{"n_layer": 9, "d_model": 128, "n_experts": 32, "experts_per_token": 2, "d_expert": 96, "d_shared_expert": 0, "activation": "swiglu", "moe_layers": [0, 1, 2, 3, 4, 5, 6, 7, 8], "router_score": "sigmoid", "normalize_top_k": true, "routed_scale": 1.0, "balance_loss": 0.0024, "balance_bias": false, "router_logit_norm": 1.5, "init_std_router": 0.0117, "lr_router": 0.00189, "n_head": 8, "n_kv_head": 4, "head_dim": 32, "vocab_size": 5686, "norm": "rmsnorm", "norm_place": "pre", "norm_eps": 1e-06, "positions": "rope", "rope_base": 10500.0, "rope_fraction": 0.75, "qk_norm": false, "attn_scale": 0.177, "tie_embeddings": false, "parallel_block": false, "init": "normal", "init_std_qkv": 0.0314, "init_std_o": 0.00524, "init_std_up": 0.0314, "init_std_down": 0.00468, "init_mimetic": 0.5, "optimizer": "muon_variant", "lr": 0.0199, "beta1": 0.9, "weight_decay": 0.018, "lr_head": 0.0128, "warmup_steps": 200, "schedule": "wsd", "decay_fraction": 0.876, "decay_shape": "linear", "final_lr_fraction": 0.0, "batch_tokens": 262144, "seq_len": 256, "doc_mask": true, "train_tokens": 806400000, "steps": 3077, "dataset": "wikipedia_en"}
Below are experts of layer 4 (counted from 0) of a mixture-of-experts language model. Rows are named router (the router's row for the expert), gate (a neuron's input weights, with its number), up (a neuron's input weights, with its number) and show model dimensions 0-127. Each number is 500 + 25 x the weight over its row's rms, rounded and kept within 0 to 999. Numbers have three digits each.
After each expert's rows: a language model's description of what the expert responds to; "gets" lists some tokens that make up at least twice as much of what it gets as of all text. This comes from a sample of Wikipedia text that the model never trained on. Tokens count by the router's weight.

# expert 17
router:468551511550471492482456492504529527506469508496506543467495509520491515494495476528497495485488513508493516436481511498526504488512480512488489518506495510487548549523468535470539491496552497531530498503532469502512501445571546503505564467494501480482502510477487518465500492511496498503467510505491507538482481485523518500520489486487438534510494505513485507523547543487503494490443
gate0:505524463554467505446473458536482495539512491532522500493489520527470489468477537507498517441474518508446488502489466542495505530503497485505453528468528492473531482498479469502491473473516518520488493550479485496523505502509505508483526458521502505466488477557508497477526505482521477465497497483432534541511485491487481492471521523489481489475473509448488541487512516513523499472509
up0:456482544532520478484522501482474504473484463509500461490485492510527515485522516474490492453505523522515498491518509513469457445513562488566504499550494532468528494537466518450536449434515537502511496520499510532532489516464530491523530536502494519486491486477504498508514499476479514502516497474503502466507508457529538499484500555519506495491515490478465500527502484518488513489471
gate1:516530495533479515494483471515493479509495474513468510458468533568504469496528498483510508517543537451480504488508483550523504534496482488488496510498490462482528529499508513501518473500496497542523525535490487481513567489475501519478520503465504474504505555478472511461483543465532522444529510485484475536465467529513465472540516520508509520473483530476516475495512508496530464494468
up1:517465514490511507500454474512499501480488497511482501538499469473511551553490509470522509478480498490544494528497496482457509491510523479507519490497458495471507524469524499514522498488480511486547501511461505515550442494508520512535459511513460452513482498523500483503488486487540479528484493467531487492555514482506540511563537463532516494501474507519459508446453493512497499540455
gate2:471535498503511513494485487488491509494469532504501545519482519548472452470499518474544509498472530519483462471512492474473488564575475489473501490462513542498512480511519503529541517484518496504505523505486479531483514525537535517486543499491493510529534508545474469446460500492497477434535522493508497493489510482527483494469500483469493555507491537486520508491514491495497462525503
up2:527484501496506484483469464486538444495501520514464481475519487486478509483513511454496500512533508548510486507534521533505485502457525515538523464505485484467538476481535473534492477532506461489495537485536503521535437482521539490509494514464535455503485512513482480465494526503473496498476508517492495546476504523530503547493470543514477555470483489485504505530493500513496482569498
It responds to: Month names in dates, the syllable an inside words, and prepositions like in, to, from, as in Afghanistan, manganese.
gets: "an", " T", " to", " in", " t", " from"

# expert 19
router:522513496482522549534491541548489471482487494484520495527482527509476497481510487503527523527494515547522503493491493544470528510510499450498513531489470498519529508485496504522472454513483504536495504489506469528561514466532511536503520498505534512561470532501506487473503515506497439534452506486480452482483530481532496518494528451487552474489487513517527490532509508439495479504507
gate0:484520499488489515531476525533501466536500508497477485536508503531479506461485529477478506511495514439500510473511497507502487502467521456546528539445522476493512472507462446500506471565462537527493521511463481486504492513511520532546536488539508484515470517519485501476477548487510483518519499494497479509504487489454497520456503474472517486442483559463542502510486497515491489504506
up0:500501490463489487495477479486474527488468492482421494523498449513508557507524536489458480518476519530498499495512503501480506477466510487518496524546505508474512514536518494513454526510533473504475489484535523508465510496491477467506517515503489523463498522488489475534557490498504505452460524492480547469510507499487481490476517489527517466540518549521517488498482444460443476516526
gate1:504522522492495508426501494525488460502499435509506516500494470499482525476491478516498533486533489508482501501515493536474503540523506484514534536541536482502485512503484538527491515523447524519479467538492503523505491495520559499501485521523554500542501479521481493483482496467486448519463492485515468538473552493498490529462455500511520537492497501489519520438506543521525481488489
up1:512508492534554513496485527448512534572496490481508491496519507517479533491444480481502447465521522544558497499494457489485519485468452480480502496477475455513491477509489511468528479453521496485486499483522500507517431510523499509494515491478499503478495513514536502479488447516501489509541516518516506533525505465505506450508537517527522495484487519479500462551488493504516536492507
gate2:486481481517524455523555503532515511476470507482463509541488542544513539470476514425516542495522516477500481523482481508512462562519498473514561514494492508507495461497492487497502490491491544498488479489451466507510483492535532500514513491505497456493528459500534498490510504526515456498484454469494514526492477480509480514484465488516514482463508540466517507490510515484443501491527
up2:514518462476453500509499522476527532467497509469518493477509512523451456430525510497548496429483507481456524492522453507519466514497511455465495492502506524487512515496486487531505525483469513519468528509490483495461498526460516496511493476507499527540505522487470521548493486516504535525515529492502519512479550520501528518514530515498503548490533491511480550482502520507542478465477
It responds to: Periods ending sentences, often after a year or place, plus spaces before numbers in tables and dates, e.g. in 2004., Hull.
gets: ".", " ", ").", " p", "\".", ".\""

# expert 4
router:480499539480489479497473491500519493519533508477476514518535466467514446573483453534516504521464477476497517511505518541511484506515528492480483512492484484513452489471526508517476504500482465550450504519508461488518527470508489546497525508496476481508502476508481508473489477529439529513474471487541477547530524538485550525507495495482477520482537529475516523476516494520470473519505
gate0:483489539454504508485496503521484488467470497508448491471501475501503487522463506496496471516501492515483486491476472523499527534495498488443479526503478545545488479470514494537511506502491469543446509485489448491483485534495474529481536545503458494524519508479522476526470530474537511476544542488495463515525526535481493499541515563515510456476486492465502510502483499531486520453500
up0:569507513513508507512474520505506542494442539542470491510488500495504486524471472456532470538444524507525502487527475516466474491533518436509499526494505513473461485528558474509456487495527522543480521535500544527507498507527517475500492481510497494494527496494482525488532498475498513498510523518519470517482525585515482520494490498500515486477495474532513505508495486512511453526487
gate1:493511514499494499519510535493493494493460469452482493472468459551522504495462482516484494483514500434450475510522504433515486564500483500520502506495494480505459512518476537515509510488467490549479519540516476462514534518428489551497508520469495503476500452498471496485533475529471481529496472500509468507549494530478524487533496508497490500467507534505517523513511483498489505479505
up1:468487498527474515528531493509467513533511524498499460480522495502513517490533505462522498507500489480544477465475480495472487517478504535545434446526491501521541505524491467498497525502532458490491487494473564522487529470537525531516524488513471535480492487504494566458492501491502472507511505523509481497488536508469492527484495502526507485514542471509511498555495466468484440500533
gate2:484552540497536511514488467494447481502489467498485479511508498499503508488442519490456469528562526473521467504471510512509492543485479495487510520491505528523516464497519555522560475523509481551454511521504476502524542478465462474467502524539452502476489505506498482498481499517498505473529479468507489489525454528465508500477494525518513515490527491471530512497477465525476508521527
up2:515485516502479503541498470541498499496492506494473447496544446469457505477466519486483460531521482494497519477520467489510497497483465505473496534471481520518488509499471503518541483485539513534479518516503551488509467511475563515528484463501471509478483515483518503502544506474495462490537533513511494526573482498478480501536497483528504447481472490512477510507440485467487525523506
It responds to: Word pieces like r, j, v, ri inside foreign or Slavic names and places, e.g. Gor-j-anci, S-ri Lanka, Bam-r-ungrak.
gets: "r", "v", "j", "ri", "3", "ag"

# expert 15
router:524497512489488479514476510463495494517486538497534505505564466508481540523470534509554486514466479548520542498486474541507486513461498463510468494520484520447524517463501504482517485508502512481538506476526520514524526465519490511522464447511502531529540512475487475491504532527461496510534500471516478511491544536542479534488520484477464455513498518511486551501486488488471520515479
gate0:513509521479502482474502503499472486528458532510508510486516470525498477485505519482483506496492505514509502472505445474493480548513484498512570522517522455481533526551465532485498481523479508479489495534524520499476519485472520519503496487498507474518528507505464468523460534524489529502544537488503501466541507492501529566477489481539477461519496520493500556457471500458476512437481
up0:513496485479521507480453509474504479537456520486467498522508488492538467507546502512506497473513514525548499508477538500480521498499509462508488506483519500538489460456491520539521517467506504498515549459474487556533516512481463486511510487495495491466503467481480525481463528495500535517483450527494465540467514459516493485481510505506505571482515473457526484551465471502512464520498
gate1:503517507487505530492467474481520488536492505523477513487495517536494544498456508519522473496483532487507506524513488469504480555471531480501513483522475493471493527495524496528522488470526521476552463462526504486475491520517500500497510475525469492482508539512484482508516517523525530511556499477533481532507506496470502460499474519470474452520447475515535572437454504493504477493451
up1:486505555499534465498487517467461457532516475506533496496520517447486483489536502500503542493509518514515489498490534489526517525460503513524483529466502490493513536466521495516484550505489484516466495532486466516497474502473470473490496493460528505535501474546514479557524540518504486470533491465514510483476499503469503514540476494471531477522460496469537464538453514476453486496533
gate2:510553543490484482482508455491518507519488460496505488501522484500491538503492542491532482504472533507488504488466492548487476536462496521594485465532513510452506507501473492514484446496486472503517466520495482495488523502531519499487495505498486475527504512489466484525527510505536475478523475538523452461423526502518511524510510524502505500529483477543476526488493461493494512460492
up2:473529528553479488486497463468494490472467512493545517506474536508464500471488521494538480514515470504467518481472498489522461515518505515528493515505546501534469439472528467493510458548497451514514448509473475446454502516496529465466494539507467541523500511485494514482476487509480534483485494502519485519484536521500545511498498452486496526468502494490501484526501531499455504515503
It responds to: Word-internal consonant chunks like s, t, ot, ict, est before suffixes -ion, -ing, -ed, as in Propul-s-ion, Expl-os-ion, not.
gets: "s", "t", "est", "ot", "ent", " not"

# expert 13
router:523463469528463495509543488479554483487496464491513507496509481491532512477480519494508465525492475529513461511531497484488494477496492497489500544514482491510529475476528496490462500474507499495484509540488563527484530493469470479457466468442480504526501512466513513479471489465501498510513537538466493514491453491508527506536496436511475509504474494528528505556514523429496491471508
gate0:508470465524451493513513543508495492487526467516499471465518541516488467505462517492434466497526504509494480472540495492487491509489507447474492534497472487492476511479499457508519508495462509502446501508511506484491512498518467530437490496445498507537513479461514496475436477487485446524466505508501512497495469532478496503536474464550529479520488505480529502497480487508483529478538
up0:501497508502426529470485484492526547523505491474491509477521486529503506514482476511461526464499513542554524512510506506492476517490487458450468480529490457541524465540501532511530505474503466531541504520511499515491531454472521485485468512462514534516491546491494506492493504455497506511502519531482489493535488474499531508503485499455533485545471498476453515471469497480510534522464
gate1:527527466517504458507478464505498488499503481513485466513470508550539490514484494518450465528541495482518519528518530510486492511484451486507552562535500487494500500544481549507513485489453548488491505488510512516493524533482443516509492476481497457512537513487452512476452486453469510527518510484533474509495464528498543494483532473504511477479481495522475497543499511481513497509514
up1:530491507469497451467476527506507504453458478546510491484491479500489454496470528549516510478491519531513507492506529519491465507521483534523461497490450523519512542553485497525490471531505476512534498524524528533498487477506513504517481505519509482503498466525486475456520490525481499485422506473453526467520509470485534503510503453486490534499470509534474489535534521536527508481509
gate2:501512490503485505515512490493511437462467490483487515518479505495517516487450559508454513511513484489533486502493472447518510540505505482523517510456517527509532510485474488505484483509476507520506511527503550498465551557492488461479440536468525497474504555475509514490514497465536498508501517446493499496488463495507477496540479487480506516457516495498458482462452473468476515491520
up2:431494542488489523507471519477495492458490527524512505454482444520511512464492491476525476520527513484508546474486496481513478455511485504491513512489518525511491519508516527540507520562497479520497563496524483553525466490481482508502528481515422494534511490511469462523498505487502495513461487483495441472518498476483510524482512546494537522514510466513510535467497505481491509521494
It responds to: Endings and words like or, er, ator, member, part, character, Regiment within names and titles, e.g. Man-or house, Klost-er.
gets: "er", "or", " I", "ar", " U", "ter"

# expert 9
router:506488525516534483490519488571477509505480476533533529520481555499531493525500439520513507493509506518508512519469497510550471466487544493502489447498501504516503495510477472517500504501488503533546490521486523481519506522498497524535537498496493495538475490483496510481489495480524476508509522482525503484524470458535515487473532474418479507512531466501507456519486473497549519573510
gate0:491512479480525487517513503535541496463512475517572508474447529547548541517492546493518451495562471489489512496492468485534431522492497498509492484534526520478492524532496493493501512557543467523498499527467506525490504537497530492505518469496518474509499513479480503488460517484534512508511528489513482480482487466538495518516515542469521497530479492502519499512494469526491504475538
up0:486519510494501489497479471491525507478504469548530505537463504503495519524497487502518513527481473596542509557506559519488483457444480466522485542477498496475497491503495481507469452454496487499519489467482516528472510518469490526485510465509467539531474476501506522476486492477500464494500495523480473489450528470520484468496512505511526488543527519492521465495487521488531492489482
gate1:537492472497496467503510499525492484507511440549486529487513537509460515531493487499482518463540528513479495531474501505527501520543506500517478519491498522478492490533506496494489495482463501515527529494484564490481529514543501557520458478487496520516477490491501460516488489490530506520520459516501491459490479428539526494484492504500537452528467483509476458546449494503501545507480
up1:498507494547538553458510495504468528478456527499440463474522519501501562513510510507467508484497508545492488513487516505518480494548488504513491529484468455465511493488529493530482515493542513506496524553473554507519511512507546529535465492528473533482497437527522463503507498499479503504490525486484467509539489517528531521487489483494539490473475476483490484455494480510529487500511
gate2:512514539496560513456523475482481506477507486566509503473499524557496463485520481494512498460536514464514478520523470479523474496488507478508529489471491480491502449507480499516471478495487486488491536520502554452497465566503494506487541541474507510512455482504515508508481486501513486473545533495541481521463542510489484491497529524464517484521513523485478534477486460520505521527523
up2:468490480502480469511496480504478509505492531493458493514541502494496546488514480501512467480479507533500400500492507524529525493494531479466500505504516511458513483524500469552450490497490549493504497463510488480459524493502464471553517486493481511488494467521483486560505476519552489508491512499506476480437563508528518514474485509499514495498499541486481496491511509515467505458529
It responds to: Word-piece endings such as le, re, y, ate, he inside words like drop-le-ts, wing-le-ts, Prot-o-type, diplom-at.
gets: "y", "e", "le", "at", "ro", "re"

# expert 5
router:530488453457500490487511496466481544477502488506525547498462486481548515514510506496511491506515507475491544529486476553512549500481537521491496496480474532565448472479515502504502524535482475498487481447467563484496492475496470458521516508521499536504519517515528518491508483537508456504479497484444498499462546481510499533507521480509463487522503465530500519489499511486500483492536
gate0:513488492456475484484472517477514499538534491481469489507413500528544467508518519472496484517481525462522505536485506504504509533483484502524494480469474458511465479504510480517518495539458520483498511480455566491511508525440502521485548525536520470497505455521524512480512515499519480519515534499486451484484523505490515506550486493487494456513491468522535476501487502477528525531498
up0:518522504535492558516513430508477519505527529499454466527485505499455503517484475501504518502527507486482469470487455489484485473512463482496506510497499499517508498487513509473520482443483488515494569457479517518462483522531507496502517544499488527490481519528518479471476493448529524481509481460500483517521502500491464513463498457500497475474542456495508494502544492431523463507486
gate1:545459478472475505498530513485482503494528467498499542530518497522521491507485493473500509488498502446488462522473505504531530497524427471507486509493496513496495506498509458516509500462495454520496479504475544510522529530535550503494544522489531460480499478517495496491508528498521445534536499490484504481479528537490466494539526539494497418538483483479551494477510490513480491479491
up1:423558544515480509477501452507510493490472496483490526494460512482478497488480482475470516494494532496489487542508522480474501492501531458465529478523471507472525516501458525512470543514465485510505525490534503491510505524505513507507494513507515530507509498503455451525479477490527557507521464492513470463486478503500547491507471449486467561507492537515508479537514512477478469474477
gate2:488487505431497491485480525501515513521509483514488502479481443549488522476484551478480479506545504488454474539468512517505487562491512488492500498412479478522472479559504481509487492510488443513487533500532536500505481494460499490518487496496464488468516524506501507470487502533562477490479542473489509486476515491479516495523524521491500461500472478510524523480487525502510529478497
up2:498514500472490523490462486478563485513544494480481492495466511498505493476461531500498512494540548462469461518507497487551519498489543493461514461487518500478520493470472501512549524484495506479494524521474500545527538457537483497480480518456528482501474469551515487511482486543502524439471530497536485512532463529505518507515501515514485527536530473466479481488531511510498508527495
It responds to: The letter f or F as a word piece or initial, often mid-compound, as in warfare, gunfighter, wildfires, prefers, Manfredi.
gets: " F", "f", " f", "F", " to", " was"

# expert 2
router:527503501547485540492477520508454512468514506472523504496485451496510501500500531509479457500483519464469476515497558521478518486497471511521510527485488539457527494499453533532528504543474548484504509506502510490488441499467503492463493465496503529511489499508550474481525465558505505484518483481484517500494509491530527521506499551494557488472518544484513507460487521501509564503510
gate0:484472478498476532519476526488440499517485481475515542528499454528546499482489536470479471513484563516463516498510497507454462501498458512530485503502550498511526501474502534532524500498481503485508509507493505521474488515471527522478508502469477466488479475507532459493464545514488515509542493521497470487479526491522515473506529503471535469526524531530533527542492529478468562502521
up0:494512477512515500504512522512531554551484495434538496436491513487495488485471449503463497485520489519536477483466510482499454535496457490552492534495512484523523498494523493491519500526505505534533507519497505513499493448532490510483491485490524498486523487545467496492490537502515512475469492525512490476513484468487494512479544504527487563444482502447510482546522515458507525506481
gate1:525491523514504489488465522532497529487501518530480480529515523458520450445485555484466463462496523524492522530490467476507477541495496563532531504444549536470522498489502471549496472516456456492479527496517520493498500554502502465493518489519528527486509499531539502510507479490481502489511482468511484505506481498494494497518478537509496506537495522492445503511486484517482556495479
up1:512514489516467487495508520522519479464499534501496470461521521504506461509495490461523493447478485557481506493520500466441514492478524485465523497494480490463474493488456548505528501524480471495523488520490477524573524517504471443492495506538532520476500508476488527493527501501482496532480504573516460477462518536495461505485486515528537492477497492478496506481491548483463505497487
gate2:478511500527507529535512456531498501450536497491496454530501511515477456484475500505551495546497476563437497464511514504526515515471460484524532488494490498514511551492504511535535491461488499492523480509475535481455506537514494556490501539452539501499477478503507503502487513480486468483519510484489470494510540482489495500496508479527551484464496528475493521513445512513478479503495
up2:490536482520500469491464525554529457477481488537472422502461450467453530514493520492473499508512492492503463512518470510481524471468553488469483480503507505496523510483484521535540485456515532505517485488488523491517499520508499492491456485464456530503528526507512498518503517526461502470509489489442509472528465514449501511531489485511494534478480507517507538532484474498528492516511
It responds to: Final syllables of foreign proper names, mostly vowel endings like o, a, ara, ina, ville, as in taiko, Barna, Kuwait.
gets: "a", "o", "i", "ia", "us", "as"

# expert 6
router:488515517477490497494522536474518537478520557425490527484489490485471494477511501552491491485536499473490499542498505476483495510550521504504502524552534502501501563484526507470492513501547519522523480481534511506521502458516489483525480505487547483516487493490522493481519527467514476494504513489481487503582494466505537526473477475492476517535493504534485519495522481446469459517507
gate0:461537513487488485486502497487482503523489509496470459518496543512483498511521536484467531517546508500487517507508483498492463518577519462512500478484501514530559543479513497501535474488493496499531534545493496476528519488471472514442498522477484499518551457501464476493424510498510464505519502482500465513492474493488481496500508505455501477544450504513472535482466480492473499530507
up0:482508492488475452482472537530510492546491558487457481461505521458489535493588539504515497533457476496463526522484504488518521540533500499511492547483525498497476511505499516463509494480511518477535532535499482534490533494506474491478468511504506475520473494496432499489503489523504508523537507498517503522485529523481507484528469528475492496498488532532464554486515501467494515476498
gate1:515515481484499549453515476476494501511483526479447483516492508516467534523494507527516465465477525486487511529543518495484451539541440512531547538500544478494534550534467510486489481484500473495473471484518513464490511513502508495522480514488500460500492485509483463504531490464532518504555508520494497493514530504497482540482506499515460491501460509450488500488475496475460445479503
up1:515478536510508513513498490545460518505493516500444522485526499520513508471540559523485477500472450498520476507527506467446503532479514492540510492488535511509489485509491485519464509472484486459535519517526487531472469489486536493485538508529495503488493457516483515454474495534504496522521526506441485541500468446525520521509499499486452545466482553509475470516498482503483497468504
gate2:510494519464493499517547490550495485536505528488507516530478535514523496472515560486445463470519502482491496534502485510520508526517497475494530496522527492501519540518480477485507429454544489505513516523507561471502485489524510522520470529483526479495470500482535480470513521506524532524528488545486447473520469501495512447485471521492522475528479498464483533466507499471507515484494
up2:463483521480523492509474509488462479499452543522535458534466471496477493480525520494501522517514474506468508511462480515513510491523529512483493483521447505512475462475467530471526525519481523518493462463472481498501541475492471529540510514497491516520539530504474535502489489498509504433522535483454498520486529475473542468544446516490468487511489515479486481552511538516493502494502
It responds to: Inner word fragments like contin-u-ous, indefin-it-ely, Univers-it-ät, plus pronouns he, she and line breaks after list or heading lines.
gets: " he", "it", "u", "ch", "av", " The"

# expert 21
router:488514543473487473499501533528501510505547495474507504526553492489531531518516527499508488501529526512492493542508489480486496490517456521531463493493476513464496514507488477479457555533487498463538527490452490474524472432506503481519498514503482494481500515425504527472512504516502527487455481530518531532506472502504474477477527434458504479530496482516516530487520497530532505483533
gate0:455499546454470512499523537504505477527521536467492476470498511526504463476488517481501489546525522538462485507521498490486555556485491494502497479489461471486525445528538447509471499487550516471536493560479472486513480490497497490513480540476502482500482518487468508462434486501519523466532490519498520482489537489500510492477514498512529519476514530528481513504495521511512512519530
up0:434464482459506469483491531482530549469535528523524440472471485457470521493503496527528495513492492524527503524485493481484488529485482507477485522499431507482508483536514504503508532520500509539476511522472484514535467536467516510523494539491488488524520534524507494468493489466510478459538519488525471561521520506504523533488488507488526471526499534454497499483484508521525514464497
gate1:511483530490486507525501481482529482537534486500475484495479499496518497485519493507518482500538488484491463514477502499501468482518502483505504543496498507469486464476492530455456525493431518555542523498525473524496479506441513473473508540481509510504503499536504485482495467497517509496454481495482501514475514496456491459515505577515523461541507497492582526497500452512493530500540
up1:533490484547499534508495464451518531499502509497481528517477511501478511488481466525495514480493469480500483474521533540480514497494493506517523493443495486478476477506520505454526554515470480508516506512514518475486499454529542510529548524491478503468501495481460498462491489471528501531491504473474545501472509497539518470500499546519508498535497472461537437552503483529446489473493
gate2:511490514507460531460505463504533484459517504480477475519473502473501509463484512497501465532530518467512493454490497460483469492496504545503524496542524512491529508533524491502498528459406493488551485500492519462498487494491532527497500509529498515489538460491502496532505480498499503520465499481518481512543498511463471486493532498533518467492448482516557505489470487479472460507542
up2:511454505505527471539525516447472504481486547525476483458489521519482474519530472490530500534522511513512479463482536515504524481493512479479573511485542464530518528506536511535521504488547515495494495489458476482468500530466471510505550511462505460512492495494525494438515511484504502488474515534511471512510438485506528483488478499518503530474479533515527491503518503523507472471529
It responds to: Commas separating places, dates and clauses, like Santiago, Chile or December 20, 1984, plus and, dashes and semicolons.
gets: ",", " and", " –", ";", "),", ")"

# expert 11
router:515484499473527503486503529521506498487466556469515519503494519499490495494493475541521479487532465514492548501489484469472486473525514529474486506475467493488460482497493492532537525524508473465535485459529507554484522456505468463515523456561542532502475492434496483512441486492514546490479543529467509528525511495495497495496476476515517499531520504482471505527479498485476486463492
gate0:516491476478492542502488524543467496537440471485434533548508519564498511479481483520485490516513486501475547521485522523508484516504484506535533499490514502497478491506442484524477474491486478477559480474511489525481525503463509481517466475484528533465519507446509474517499507469557518493539503499478492493488488508527489498518525532501495447516492486486493485504513486509547455489501
up0:513499533521502489510528479473489500472493507512496489480494489537462495518463503484490517542486457484502511478502541500500509497437529512428523492463496500528486488482522460492489541531507486470488477505497485475513519523533524544500509486516470525507524487532476575488500533498499481479458477444534513478478474484492534510458468509558497531508501455527480477537521516519525480508483
gate1:540463512481519532489510506499498539489477512467480477495497519532508512521503522483492497524515542545488510519506485514465494517485479534538492521490490450470458485530501502516513493494485532499560518470487486477499500509458524493487468494475482565485514485485499407506506492513490506519507514503521489546508500552446469482481491492498517496499479468472508519492439533519485541451479
up1:520501492501465482488467486442458480524492467505455510524521487466476487490503537534502514440448522504523511503495485485518501499457510531499521542516521529492471499513495484510496495527468501459463497489490492540498484553485491477485492441495522569529493513490544514487478508505492510437513520515517516530512521511518476513484521472498518517509523480463498462526488544512531531485545
gate2:475500545462469531526514494529455505512482505499494498481522517478515523500514492537478477490508525493490510534459501497521479517486483572458477502517522485473507479515469496501523505479516517509535486491497469496506549515450484473522506483507474500492536478516478498506493529466484486504525505515492493452518573485520522473512452489474508459518508491434465546503443483493476544469481
up2:507522535539447449466517486460467529526483481473489502514535533504508531520487538481458485530537514514538474493499507512496480512471517467495503512501520507495469487503465538463513455484510496530490460499536510499492471514541498483506513522460514509475502522479480538535511493512481519486489525495565513511522469502525500452501533480468496547473501507531531469496531516524534528511549
It responds to: Hyphens and en dashes joining compounds or scores, plus un/dis prefixes and digits, as in Two-party-preferred, Swiss-system, 9–7.
gets: "-", "–", "9", " \"", "/", "and"

# expert 26
router:480489455485525503516515511499523520498506512511498487458483482492517482500499470511507513521506457481527514479464456510504510499528465476481496487476521559500500588453513501523484536471525516502507517522501540471477509474537508516495531533511514468447525535461530508505533505527471519519525477500505457542516469533523462457511530494559535499516484481508485515479487512545514503495495
gate0:504514490505537489500512505513515556507432515535513461488447500516525492475474492487502524518457500530506490492508477476477496521496489492491554523502534509451471549481500468512498507506511489493518512550517552498456480528499516496458503551517477441467506494472523491542475502506482470478495485486516471470485480497432491513537523472530515476497512466481480526506494510528497536471519
up0:480534545521489479505498483545505506488508486519522515526486486497510513499498528501468532472507467514497476587517496496455497520522545457517503489507484505473519511485478509459496518489465525492519442497533473522499507500455547499480494516505515512533505501488472494504467467479503542528493458468497482529469529526479465558490546484479482477502473479549480485504514495484508560486529
gate1:507496455525502467501502522459489499490495510494481470531484491528517477480533452533488498511517512482492514514476508492471534499516493449499525507482471544467512512480495544587464500501472480508520527516514489448491465502496511519486496464505531498448526498494512460500512544485476509480537478516527467492491491522523469425543473498530516505517498442477488482498486500539521510503491
up1:505533498485530512489445526488451512436512438497476459531506503540514497503520526486508477523480493494493532469466491512533512464480534509505511527485481501520514508473531473521498484517498490490476526540501460512476500500520483499514502521513493475518514489501530474524478479485462491451459526481459494549511520471520486542501500520505489490503538504497488511520567519521471557521443
gate2:504509454508460510507530505489518489523489537509457474474466484535513496474520465460513531521507541510498524465497519481490509526517528502487533465495491522470488549475514467480533502496450451476506473512522512509466469489467517549466523559472524446439493493506496476531500498476541495507521480464507493502444514505483474477489476482490505471511505487517478482487502499552519477505509
up2:506497465505534493534511561490484532470526551509533492517460528539496474494476521557497511499514529545528479466480497497466512472482503519488519518479494547501457507502483474502555494502505503511505441500488536481500446529492529517495486506537536503525516498522547535473505523514480509497481500480500456489487494493541505476492501499532547539480498537484471516484494533518550503496525
It responds to: Adjectival suffixes and nationality words, as in -ic, -ical, -ian, -ial, Romantic, ethnic, American, plus apostrophes and ordinals.
gets: "'", "ic", "th", "ian", "ical", " first"